From a checkpoint of a small mixture-of-experts model trained on Wikipedia: 26.4M parameters, 32 experts in each of 10 layers.
Below are experts of layer 2 (counted from 0) of a mixture-of-experts language model. Rows are named down (a neuron's output weights, with its number) and show model dimensions 0-127. Each number is 500 + 40 x the weight over its row's rms, rounded and kept within 0 to 999. Numbers have three digits each.
Before each expert's rows: a language model's description of what the expert responds to. This comes from a sample of Wikipedia text that the model never trained on.

# expert 16
Description: Word stems for everyday society topics after the or a, such as colle(giate), human, tax, business, public, class, confl(icts).
down1:502452478546482530456521481540443528506392520636498509587486468539558474552556520521430502550529535465523460489521490509427482565573457513491570577455478463511512490528564489495522483542485507525459511401526494515504499481490532480496457520498477475525442551466498561490429478613468462471479493489517496566492450556534413487501473477519500475477483489474485478484550519496446472526466
down2:503520530457508512452444554449549532530534525544430423517456460521535497511506523584502495533475485490564524572506563466565504467465424434553425491510493479450492476530588488453596509485539482501464549521506441455534521478482520544456495502436505532521500503487456537539539488462453517539518496538458495541460530551453473476495428484405505457536508500564454570529508567494496536527425
down3:489525536483431538527523535471502480481473498524453496507507438465450437522471529438516394471500454463462498500508436568506478547474505546453537466524443505533547452555477588459483525473519509463395456487461456491494442482512460492467437522543571475475535551479508487534403521548541495547481511468493505495514575409492530459466518491505506506522536502563473586445509427451543563512509
down4:465493572475428496543489502474466425533541510453518477542500503454495447559451541522469458486418500546505492500457513532401547491517509415465530481526555516567506523496459481477418479530469452482534483518457543517445538544507453457476442532554533477498508447447441440555487471480523464496528535469456569537427503456502446543505482579462492397529435483497569542458517505471501500508516
down5:573536496497467515474455514481476604473482500523505575528447508540434551539528454508477525507590491545413493507477480473536513492557503557492471546507473447493565503446472520536532492518611472575515509526512505479434494511491437538514610489552461516468524488519447555456553520518560507480507504485564485497501459513483538532474458475511453454530510518487482402582470485503555447434526
down6:501423541504552470511525483520475515501523498434525469516503452583542483492474578503516489568525525526451575507492497553592472525548500496505504446498560549495484481508513521494505470537531455425445524492476412567462505441500527517576436541481523417529486506513573433499453453504575517459518591508501450526484493546513476448495521588547459523470471444491516560515482423517465488454471
down7:522541396467515449546491561483473499410377493450546469518509541444461510504524487452486540491488542540520448473522473459425565413538497504494448515518545488488536441449508452522488522471530460440413448491450519452490499496452492540529482536574520541428469514463451517537461485461486518515463457499475531512502472554484449496448510491519461517481587522478487438452543462499422524479494
down8:502539531552481548546484510452477479564469502532514490435571528512581574465441434455497458548532536464494495472468416512510506517454441597473469447477447504542440513492529539460466467491479448433520474474501543576466500496527586457450540498501471530514489498495534461444390484589545525503528519464518530518474561537519498491522552472581500513463508412507537477529541496464498493474509
down9:490489565461412491484545563534495463485502549505486484507529548558505526546471436471499522417531466456580515483506537511426477490482506536532493467434455519496491504501469458517528520510482354491470487532547513470498360532522442516425512524496529532485515443482460511516528540502546486509472545510475544421485496496468505495535417602440477604505531531477481519492509503504475461509521

# expert 12
Description: Word-final suffix pieces, mostly plural s/es plus ers, ing, ion, ation, including foreign and technical words: dendrites, orthologs, wines.
down1:525481534495526564479446490503512476461514441568555528498531473440489514462444510507575498464514532460544496499529508505501480469552557488582549468490483516513520524409466513524500476463449549545487477473422442490509480476561489509475574493498537605492416440484469472573412467504501492428507514506511527470549436515486592481531503487483424527552531480467472521517491526416583524554460
down2:534502535569529411454502451514499519493459440470538498502477421444454583510512464490490536465498459427447530493473444507522442528447487480529525472460531481561519506474470535443576499473491456487395500476509513570577503552512549493534485484499504443513485458502524597571449436521449479425513494494526506498526531494483457506521536481508548502533461484496445485539411472429539524429554
down3:554494512518496443533532476520449542453496478519489546456491496531503496442458496527480480532461550572467488507503482499466455428485518502538533479467478531452417397496461511479417514516513619507463553515511504421567481526440484458490384428524553490423467505490526487472497493507535571474517501496532489539545563439426540472517524508443517525475561522549480469434493484529566516499542
down4:520565451495442512572567577559521514560507548450495572542489488448514476496423463390485497457443452499570554544575540467471410508517529531531473527524445519520529510501454504520489489504444536439519553501474507470492496475437441424514516551503429482422532506473490503478528586482533497425498473517467500558526498533480460495567477528516545511510491522513437479507474515453480530528461
down5:539471532483524445503506538532463455391492444541500512556482497524494531492541476487521544502501524442464513497505474469435495463526530484488501492511552510460452472450502565534617413487487573523529518439454514510548534543545434469476424502530472471488493504574516471450466608569586478443445448441541515486477518570520440528499564477468453515523496535518500540488504465510435510473520
down6:519473505502508485475464541577541450529577491458571600454485554401509475556513434515530491488466459513487530503558512443467491456553500444465529478529486502460524547528511557468540483520560491418443486525501505518532392562543513502480488481489492434507533469502583464505445521546486456511479536552440503459460537434493470550561535470531562497484561498583527485513503525543502498522450
down7:468464510496453600456540501511508521582476475452495481516541480436528525583501539507518551528486491520534546484501475571500535551490477490569530481465514592508437434543436482516436512498478512513485450539490557521535502402515512535560454417517426487480601476448574476447501534555490491587468543513522470537494464439496559525493450530485515463497468487526486538535514461513495446491543
down8:515452540513427507402501480509576484469559496523468491504478547518453486421540589496453564534464488528423515430457444510569554516547533501552518499567523436513475552528537577500481510488515490512500472545446497483508531492520480508496577515459539467506476424484526484579490553559431515453505526450575477558472478484465464467496491483531505477451443466561435513544496504473545544492550
down9:540556476545544510509443477521531553521494559531481492452473556510482499497544532468591409554445529519494517456504531516541498490511499499548428464495487490487490498511550529514502518455479503509496471480502468450432506519494549537475455553530493449541550514434431500475426413499462495498521503516450545590428444519451541486453558522475591503479426502509404446525455444529462573515547

# expert 19
Description: Accented letters and raw byte pieces of non-Latin scripts, e.g. Ó in Óláfr, å in Piteå, ô in Gérôme, Thai bytes.
down1:473545490564495517499426561515548481481531507457573442507441496508471530483458530472491511498582440489503454482466494515529482487579517496547490495452452493388525491545528497472426438525592443439526488471498456521453555536537542506437535469477466507484512553472522536493533488463470557542563525532502496538418436501495445506568489573541535427472437509491447510512509555475475525472566
down2:594601481533442515513460507523457530471502500517492436488515513519448498486458500511465503568484594538514447515478429565522517536490466512555527475548536498452464549475602454517489540501617544561515478466520467536546571474483489449542534566437460534445504497480456492453515478516483485518528491485438490469468522617516436541483534463498460513483483453489479535493551519471443512513520
down3:537558464519473410464519541447569498524508463506542455526464484486569486539534549561430536493530526552418563527499510534502518496464514485538503487514471534490563554496479558509517598492546489501440469481473458478574584452394465551447474557459490465500423487491471481480497492470525482475503471455489492524579489456500449536457519463501422484472560516526485499539494519443582520514557
down4:474516576495568524489519576531460514584546478495419477440486576556541521543555499555502486465511452515506497540476461497510411551461541430490486522531478534516407496565446497478507456479506509483492447578503481492481503514492441448504438549552556516542555524552461480478530539480472452522436550473518518498465479458566496493515439527544526515505591556458444541513479521512450497530561
down5:468446544478439486555579513464451553521492487472566532489523523574463519515439530513447465520540491519525557555547482511487496458502526411524454425453470512596403484519477485473447538470494518519457424564473505488465537496516435534487543510459553558522474458589486427415520498519475473506486467510487506494483451553452524526505521531530479525451532437481513458526521481535444547471565
down6:471456523499477501445463453432465524495557464499486482400532489476523496539526492503546381533488533473466524459475587507458500521557430518502521509526507477497517452457577451495544447489510504455487521537497554480484538496520512501460472475400548528492508369484580544536449524525510474484445479538526461509535500450526484500493399455496541451560506467555540499464471553532484554468541
down7:517525487450452506481475458548513477365488495502521577480451473626491462525427449518523483554500463468529480478513438464459516538525485570420548477531499531527514521522492503478493487499552460532537551527532496462486459527506463553493463505573523419523472501585502524438557462505510499543461460528478549559491532510552536482501520450511476507518439517564548500478567416465459541537465
down8:532508431542514471472587461562493596489477436536562471497514487538547446491468406452535515515510517508450506501518468529490477536528479542529498489505459503518481445515502468509545575499553482554450546531552498515528473499474501515476568492401569566491518535509580489616497441554474454483512476524506490471477579509445469550486474472524557550512481507500471419509446484475454543564491
down9:513580545478524518473542550522506459517569484475396532526513539492490440430493507545573549460486499462519475556494473546531487573517407508522391477532501498487496503537516512479496509504516502496536511478463503489437516490420422542439519514416511473480434509420540408460473499484447538517546577543510505487538489471469518496455479445476495537486541494450544470510528531476526412568513

# expert 3
Description: Opening piece of a capitalized name or word after the/and/of, in music, film and sports text: Min, Mon, Haw, New (York).
down0:508486464451496527502550513494507491483540544453488506510544529517546444467504511470536453461474453406446521442499542550420490494538460506544539553540563551541462516523507512476500514548577544512489455559529574455517555466460395524506530562528486497546534530476494494556493524520481441576464508545583492522412528502542511567449492499471514465531448496483525537451537396487539541556496
down1:516523526541492521474445508476496533502513529469518587501486481475404473532436518480417502504447464541474534517475487562593474510506450474485463491484490461486492493491444526439451534469459457516525519565543430451467512509539429554432472524537538449461470521519530432528487485431478554490466461510539461563411500554403448475527513511475484505441420478494484493522545491491427506587490
down2:465490516457513577461501505559541560423570518476501538501530511538508400545439451471532414567480471564524513479539567499531512438502514488530522464518500524509516484517513487491534440538538475491549478511555496469465503519508503457446440509492535444517573460485560496591527454558479492440504561565472438473493556527464493427483437527465600448462549509478479502503493520472476562462496
down3:551503482488529514499429505521540475520529467514469435539478405387513518514446559543500484553465446476475517510483549467523469474508588505445466438507443508634533453465541464490491489495455541472480470521453488463535516536517538546544473471554464419512508549504459494525487519456442512552504527455523526538534508437535559528550520599465465545482488536502521538525539488524481491415469
down4:492473462469472423533574501559475474453511499458428523469442563578453512552505483539547448478451537551540554554434516534508489463489510469543424481460493515439450515467554444439465522495588457481477537435522563556570501462522490525463473479426578514496495531485522449521485528479522475473460511577507470559463542505458471542516504566458539495514502531441533488545519543529507522554489
down5:500487496441423530461517506519517489510575464524481512544466489429521473479493551550535442470459539576465511525468467457401498478523556481511462449535572569473490455510435476563464485542561478451402480478499498525497472490520422469506516517455507502502499559470493543487516488494524455496516454470455599521572599543461449512504505435531544494500530512492488499503448560539495547403527
down6:474505497455478501482457418498497577451440519414474541462527497481542462411487457433531523432469514514507512445496484519525521544531606584518509513491501529458497512512554577523502569508487415474497541546445463501518505486436523516467518503554539399495482560460559507508481579506478522518527423502517514472563469483535513495459520476462513508485441519503575472549569559474467524498457
down7:410505559565516503507462551518533458517525533520474502446546548522568467551493544484439501526453525522603487498524511535469507491476503532542476456466503479533480531452415430537571483436451488573460525474537579522511471456499486460465416512547491516531499484515477479496506544462479530514473461498533545509581455481472501484567446410529466432505448561459524500479514446496567443516559
down8:487481436463535433516507469513472550509526454514488430451492507467561523519442493536515445501446531556474526520468459505542542449489552417465500532476484563466456452545477464507493484473475431528546508473591494552492503474423474511482559541476583491534539497496414513540458450581442503533458579553428577496474530495469509476520480545550481484462455524436495477488538558490490463573480

# expert 10
Description: Main verbs right after a subject, especially is, was, are, has, contains, includes, as in article openings "X is a commune".
down8:560432525454491466506472447471482398534486522558517556532517453409485524547538508565462503539407492519461556475505420494496510492494413552490552501536462476484544503522503433485432489503516404515497472476506498472494428427486537441544492529540513524563593414468490471493465501454558540562488493451468502508457490521502533562456485519522468515521472469509460508504472499577479500536539
down9:529432502481498551464471463529488472517526420524501524455569466529499462467487488466472544472514408441539504390480489472477515548535468472476535458527509545483529525520440500513530468498500455491462559482407504584512504526430479532532551482515490507525505490495462507480504520587480419476553424485523511573472546573511536505534521525470450453551463467467433484490475519372537505467552
down10:543530440594447507474501494530524500493534455484549470486488514406516484525519457492543552570476506500525523463495492486466507529536484560475496411484554498516579508446417499511560480522530439500470470512470507500522490447522529401521592463529493427497475552510479471448565584472464419495503497492520429458567502514492487481506467569554458500484449483562413470500519448536482468512541
down11:460537507490509543514571493548461489476567574500559538502546439535507517533503473433396513488524437521511455466474526544474542517583528543460505431553456473590504540504544503526517537506472502527533567516526528513473486546497522476450549493490533416511476479508507403518496480480447534506494501474454415450461491432446514530454572430512458440491425485526484510471447486502479426508459
down12:447556575494477489566517494518444510536473468508526533504466439489576534574451509549483450532446475551510482532568475499552531545503569488516514431454480580444440475418516460456509461446481508516444459508422530484486486524457493569491528487514432571494495446494464443482509439559502526571486544520515508515477418507512555479538473484499544508424501507467487553516497499559540494414495
down13:542498508526442482522468516506484484637509485496514480441518461525502522476409512486499482508474567454522474479504491498524462514507561437478501495424465499441533496507504467496499521482496474474440518531534486447440534473520460509387496474531428518531554529565444480495573468460558545490463420499513578475430553496528497486530469528540525462460453479481458405516411457461461563540511
down14:497524480430489541496409452508484488507486510414610464469456490552418512530479536504465514460454480487480456508490491501470505484607555595501486453476448518431549464434497501511517515512460456521523495397482546488459499539448492438543445458557474456526471541511404568496537522518540554517457494506481590521476523448507474548450498503538513444490490481493502499468469484513468508561483
down15:516466520523427468504471451543494461472586542495541529469546503465464513529530478499494497582454540511519485499521485494540480502448549475480538442497456546478483534536457514543490515515547560491530514504449527504488484538462463509556489545490503449400442575518472467515515498494395503492523449471510495476554536427541428397508431492427505440436503492569540592581479515458457465527506
down16:536480485561493505503556440451480483546508547600546518529539497536500555510458517517499438485453603502531567489523500485479512483486429460534532492467512507523506510470481476516486478454520494546456458456476553555486509483482565494460569506507542637563524479520501469486532505471498467524494518431502461545463483487476434425573540609408444475491545451476513467550505530552505533478513

# expert 1
Description: Short syllable pieces like ad, ar, ur, im inside foreign personal and place names, e.g. Tadić, Haditha, Yadigar, Thurrock; also " of" in proper names.
down1:535484521502488472495516464508432519442507495556598510485464516516441435417477495570518482483456527471528419539580522520516548505483533521520579524460521490574510537532519552500464582489485529511479517557484499480513512527559579487477502534512509517456527568494445441588468532515551451452459469519446527534421535499575573555556453528547491518510526494549504472524500541437497533439518
down2:534469470454534441498561519431514467459522434526508501441491561470468487449489500461473484558475480488517529511532426515501468617495476557481511510395515511517584512593439575463579481520520483467521491497442500471496469465497474449517511515565434502472493467512538534546483463461507497465488500399546541520551507443418530537540495493502464493473514443514554525459537549579496528518518
down3:607540474455446476486503524529463445507528544497527520514536480436419523498506447465479428504526558513495500498540575530545516448521467580520502524499529570554503495488479461542464459457479444499519530461496517542514497524496488408490493490500504549540514503436458498412517532414512500474533454537488478593451423446520500541547506494453543531527504438508532528402439529482462417485503
down4:499490523454477511528545557458489476510492553515500535493598572498530510523533552479488439499419452433563563542482538489493493505538433562612535505542515533559486430449460525378502538539520515452500479546552473484535549440550441540519500478466557526548550457476532476471548492517516471547460485464466534516500464450495464515490567537524503471568521472468523477477540462482484438534513
down5:462590498432522551467536511556469538528484479478511554502420490487521539504463446485544466434556531519403545437441519495517512492518406526549478424520574547486458519550515511476440499480527482463464579494411514508519499491540545491527475537563474535506511548503497537516578549407534499460497496475494477525478474557512474496562514507520454469483522436476528561438464453545446539483492
down6:500649487498511464536543504475503518540453485476489411530473462520476545509539554542483550492558587456484486527495489513473549516506479450473461419537501476479562468536443448568530563515529511458470581443466516461537458561484507548466521438425489520507514450477454543451480461451563505539488488451466565512542513470467499560444525530483479436502501464512472517493510550476572487493458
down7:534442499547472520431566472488507484507530539477472506445475553469462497531464387537520482473472462487531498480532505543446487472510491519497512441551486503586555564477468525507425511512493573483577515468515522444438392465456535542514489553471470491503487611519503494506550459523527424576476508531517441535443418465526451507430465467500495534522525499465486508529455505526575531508521
down8:518551496541481365442553487495439481478555490466476455527541445490498470496513472470468496513493536497551541500458454503539467501455512536600514518480537562518480536501494485451488510528468485544434452487613526488527435499498582477507508527503409459519448513452500512466551505494441469476475558460469485472472482545497488530601422539457505555499480501445504501523463420465566473465458
down9:499535502507471562430544569524553492457558504450434522436504491516439430486524497439472486516481475429524524489515495541455533538461549490557451444487518470432510515494454417590492508492488556488444470535439459456563487491528508487529527469465526498458454495493455476458513457422507528511397407446543518503517476542484438509470547502510529527569542516523558488526559465547514443496463

# expert 5
Description: Wikipedia heading equals signs like ==Life==, == See also==, table pipes and list dashes, plus Preceded/Succeeded in succession boxes.
down1:421584520444521448439517520483461485428555470523576507524512441542495458491467507534489525495487485424515453505500500472465469456481394556468504475555476443454457530499485434416492486526543526491555384486521461531507514459497445478478498516478521463454546470505435494493491557451546455501474569453444522526471518520512484514544549511535480439521457479497461440520492604517542467532473
down2:444469530504476552485601553514407489496560495530508503482499520521527465489464533466460510512455547508543519509417553497458554547518449527486478502465478444588533506535419512466561544450444538441568518517509541462473498491497595512548455501547516498529507568457555457439437540535526448504494461484457511516474447499522552469525481528524485501552475419566524508507511571478428459529484
down3:483451553489495457468473480572513507590467522563567534514522477532543464499463499515461529454544474523513530524498551447520487449497421430530530408511525481512474560499494558516425508525514590513473465525476532503490493538563475531503512494504478513499502547563483572421512543474544523513519468471609589499525523446566420522555490526488545458574503453551492501453511498512455448518541
down4:491527535483550425533471505536585514499457513509500482486521477528520552457560485563490426497462504561556495472453559498486419477462566467488435521456476528501495463499479489477469439431506552503464475579522467470430407564422546504530479481511435487517491468519442461445533450525402494548499493563471463475455586568557496491539525439521472493502514453487521483550529477486488479472524
down5:460492564530550403512523506541564530551488487494461475528534467572495512503489472550546504503450542542462530492402516511482464482554439516429511488462516540446458529535491478510518479563448500561415565496475475480488514443532512508515563473507430515534539498565425493476493525453482515475460447427503476477512534451597414515441456508432498464549556475515495464545487524549479462476458
down6:521446541448481439456474483593473480428465482470453529506516412498538516556473502516486526446571456485472503388415452478527489523475530526488479478541510519448571444518397527516527488414493516470450500536495523533581508434533491412518540487541494509512529450497481487543541445410528512495521459517427515491494504548558484485539523537565484499481517487459489439537540477521470497507505
down7:458493472573390471461465462459460467454541508480468493524472508492494448518514478545491488531476451415547544512471593452439411507496498485441520509485550485503508540540476498522504447542501472516592440512524463487495487465468483433477446497443537531523520431516487483464554461516603493488443567478547487508466474491441511566459499506551517546531501439489564549461590513495461510494447
down8:501535530502466502505425531570521472413495484515524532517535537537563453497469456483562492480475416532557474467571514524497496536518473526542525535505409538445516496397511521483493500473465486508456475532483540513568413487496459522512551526518496388476432436487456551473498509516455648447485594478506487551514495496501510497468475538503486506513479503452527500507511501495449516452566
down9:451525523559452539528485488497477545561471519452490534494494496412492522546469463529552472454428560505507510519567452469469589491552457554494451481522537518536447429457513493538488565431510534456488509484431461507460531472549490540493529455515498472507592493479557500563574490521510457513534437471422517479430527468473498493480411500516477557515560532512512492498466515555458554413458

# expert 18
Description: Country codes and nationality words in sports tables and results, plus pieces of Russian or Slavic names: RUS, UKR, ITA, Soviet, kh.
down1:508453545524570488470548464508528475492499544456491535482476442488554488507569476516448503500482549522502522558489518509600554621442513427554573470491484514495439441503490452536497474512514557560463426479530486412510440518585523544478465470470500524435480515537510493511569439461476416499490443499468474453532515481513561540479459485502525441497461497453529511517519522403504509467491
down2:446521406531452489522463529471531492478499452508528452534506509520456500518471476477631529536513472467599539471503529515485475560482583442509526498501492568485536477539539496545484527497476470472574492490409502465575561432510475550504574484414508496493480439577497497512478564431524514459511420485489488519470495481448528537506514507467449491424485431544462501483531534459474480470453
down3:534503524538514488527456454537442530482459427528502545450523499560488442508466519498586451493460527446471542437469508469490522603528535495499473438562465584512544450450512517554445485460435565538520457550522558460505547488544520456509525479570498494542464430530517594517499486531473555457535508488490480545460509518478558492549537442483484503491437491514506560487548468435406495488510
down4:571415457500489478529498464462407489447459471448462514531447440483487504521523493473467489550464523530548497441548491474415502532453427506526475408509483454491518469552522485554460507478532483507518511473462482483542455448525509497541460521541565406521542453506451497476490550512515555532460501457496506566549544469483577488533462454482383526500522540518514460437483409487546531513465
down5:514434445505495516550482531508520551511478427507612518536439475519547540510524491469544491500424479556586550473443492446459499500479520497464465480464473474530611521494559565448436422506466517451470491568453512525553490516460442452506497517513545463500568493497549511506437510517471506485501450521524539508456456519493499606486479546514492448463550489498516514529482505417451432480441
down6:521452550536538564467513506518560511472540502517486480557538448444537476497508506509480528496525489529458444492476486554463462563454430482451431587467562547411455518510439490480478512522461580514414502450509481517491471497513431572501477485559432514463576514456507503515481544491448443418473478494487453475472458481517471569510498528474504506487583425585461492475521504541574520488498
down7:460480461484462572536526558450533486459472451447553483512564549549469551505489512540484526500531473501510514494486506506472442576534478389516483528486491556541524515511515568429407486482529535489544582448480551491533574419432483496536478463482539504500523557469487495507511455470446535506534480500536486435490437512481531476501475490414510478490510435496520510497450501427365516470488
down8:498465558460533548480524498491575545474468539489561513554511509569530476483554463470436566519512556495504523489569500480534580507469493558550531515504533457471434549536478515508487456569536448417427454560559494467485527426480514494504497537490445492452545421414449419444498463479444482481449498438513498541442502518544495541458484490462479495517448451482494535516564460512492505431504
down9:508403509515457556434483502502519477580495506468516549540513445516516488488504593549526458519485486537476505467436492501466478496453461524489481522521436515541532560441446507470455501528551552464503555458467494509552483551534540411544477506518552487479526513553488485548503512511475555529510516433619498514470483515502536492564440555533513479471453457497536558482502586543518499635532

# expert 14
Description: Inner word pieces like g in budget or Dodgers, -ic, -ical, plus simple adjectives such as dark, short, black, young, Gold.
down1:549512434553504511503507433531481513469447453540487528521474473479519544531474378448534412535500476454463566467514481478567508499554514482486492436511525526473557505514567494496531517565528506542520482442562455575414526479461475511474516450486542507490509460555518539460392501533547492544502438509448509507532465527478553455605478468509492479560450486462534497472533519443488524448542
down2:450479531431465474529535451480515539471518547522470501510475535440545530518508564528507469442495521506472514498542556455475539500531482498458480534559479489494453476527561454422524570615590379514555535515469540485463492479514444497569541490454583620504428479450495511520518487555552514496520531518536485515508514473469415468520464544533501530503493461568528531545490511488513528506485
down3:504508587530498486521475516459514471475481591513582478471490460515459532443452400533460476540463521507490467458480463448551437508517452428517496498491522466556549476508569462530518495493471508547538534509485550505522546499446485494460557505502394491408485540512463501445507549449450580537501526477498524489443425426425562476518527493514486509531517479610470479480485549525514503474545
down4:538396585500529495470423415488496521466495484508512485474487448457518477499429449557486530517482488464452505556502519446557520499496483476489465494540516492510521467491469577539459573500502543504485546529527533554503481522481531586548454499507508506524506490488509420549404471513497403447564524574500509498444537461532534508555495564528513472446503429568499428549509541475503471525577
down5:569505432467486469505475425464484406522483496521456490511449508553448538507514483438552426457485537507569514527507570488469563507549527519540516469535482464549545476511482476471509517508531456551504484464479521502517491465554525540510518540468475473505436494510510398533481542479476427500473485559467545503510477475511458444454422446536435419473559578498570394501507553445470490476521
down6:449469440596517482499426493552498498496502494512532504438456487557441529580461475486459484543459482513428509563444388535506441545542437470475502463454510478504449542485529547527503536527496479533527546493549494545467534474508481530490586514458445458559547519482517459433426415542518499459493491431578505502514534409503553492559506491514509530474482443502527504446514486524496528514542
down7:494521452510491508517511572554423596552540496511514531474434511506524465509554458461561438525564508520512469504547517560523470524532457582473551486552451499561475469505480531474524505540568541488453513522544508471562502559482495563502564612541453508456564464468452483474461409502487510544429545435487419438551532511479517481497483475502490518533462461460567503462486521507476495485484
down8:523481573498578479521560515496473516517536452468516499467445477486449535523438430540465484475548611485496477460512490560464477489544511413449514452560495512514497507460516556527501471506485445528576515517478520556526462544488452540494549519549572462493464499525499475536492398419542489424466530533449530574467501516453442506439559485519486466503531454453576509449513550531526536507476
down9:480552524465413502485541431468440496481445462539534594434481489517511454542433590550512508482496448513472530468453468547483453534562523406521501496474515568403501531443543536472495553477515523436488529502517550514522521541422488460460467564575513505542484516521525454450510526444472534462489481446507543511464529462483517600479493472511475471471499471546519528504558474484462466439494

# expert 6
Description: Conjunctions and relative pronouns linking clauses or list items, mostly after commas: and, that, which, who, but, or.
down8:514540499514496516445542532569480512512578520474541542479489473477568490532523448477581477511457460491474496458475443467470511514546455544556468489484491465520574529504505522458494493459460602536454474498494489554530443494556471520484402613434513480498457520559478466511490505486470478443535391445497509502505439447482471506421515465521516434469498533551471568552489533511430495458458
down9:507512512492534545530491490541567520501546496551581551500422468442513531478507517512487368478509474499551415588531490479448543499563513453562464515472511518535514434519522478489400470443479513460542514536513502420480515473472509551497522498512519452485505442535479529571506440471505516497499478505437472514475411432553503489479510597479520491476451459458458516482513584456564503505498
down10:610509462500515482464480536460549500439551524489458518475433571518537528525466530476501516482459518420532480503482518454489513468507495472494525529476507497523445514463549538437517396526409524526502437402468532452528520524488566558492461428485527459493481514453509530465496544442529472516557563491443558474521513519515407560506506527488569530420442475474510442473480498439512477543523
down11:523476483510512512465529525502469522459445523507476542537480518459521569560494455477502492540545622522521522522495433535478509517510464469476451511496560487544511502546536477461494500521496524489486487502597498539479472520558551486536505442511588672535549507423519499489446522536605415555527473500497475496531452537506540510537519516452488471576504471539454494512528473569473478510454
down12:464516503517455485489528470525459491532515502461492512507476482464544439479484472438456505524525521447411447548523463539476531433504525495431546494483487455437527464495556436513468500549614510412539532595447498459461533590534449495496476503534551448437540513529495473521515524474479443481465500486502456495448550444480520525465540427494518499433462448536500570511548480466434519415513
down13:533528502443438486448487505480533487424500516522470479432490541520451516470494464502560578550525492509548540528528452470594472491423486453551548562471475526534527566473531457539533433497509545540462529457487488490471456561446559597510495510501466522450496517453460541570504488473506509508432523497478502581548523544490500443548486504523523513550527585498448509541474481597448449474453
down14:524539390490482489440489491503465484503512534494502441426579450409502463440472483525492528516524450428575529488468465412480456494529428463514528460493508485532471480436479531519482464467478513528462510507481521502520462555479545501521511496488414419518441462539472480498417531567414470503460531510451505508515484453516492519573550536481510407522504548490488477465457534526417448481537
down15:492532463450443500474468501513536506437506451423484563502510486530533527542500455432535467436517547469505509515461438452568461457482498539561504498478481471532478509521523537480540443468487431502434567512532490556482582578512498478545510448514548612520460475545574547471473589447517515498608438474495501512537518475478466431515583518477516454533509504496505499552516514567506519500480
down16:464488496504492509448460567457530582570442596496458467522533496533473482501572564520502523481396515529506490577519489494505585545526463499571485496501568493466502475537553486559462505494460532515539497514564574506494542498479447453475520449504437496474534486529561473543544572478526498523566471503449507560505499355475503526530481528470492446496485513537442499536493478502509484433532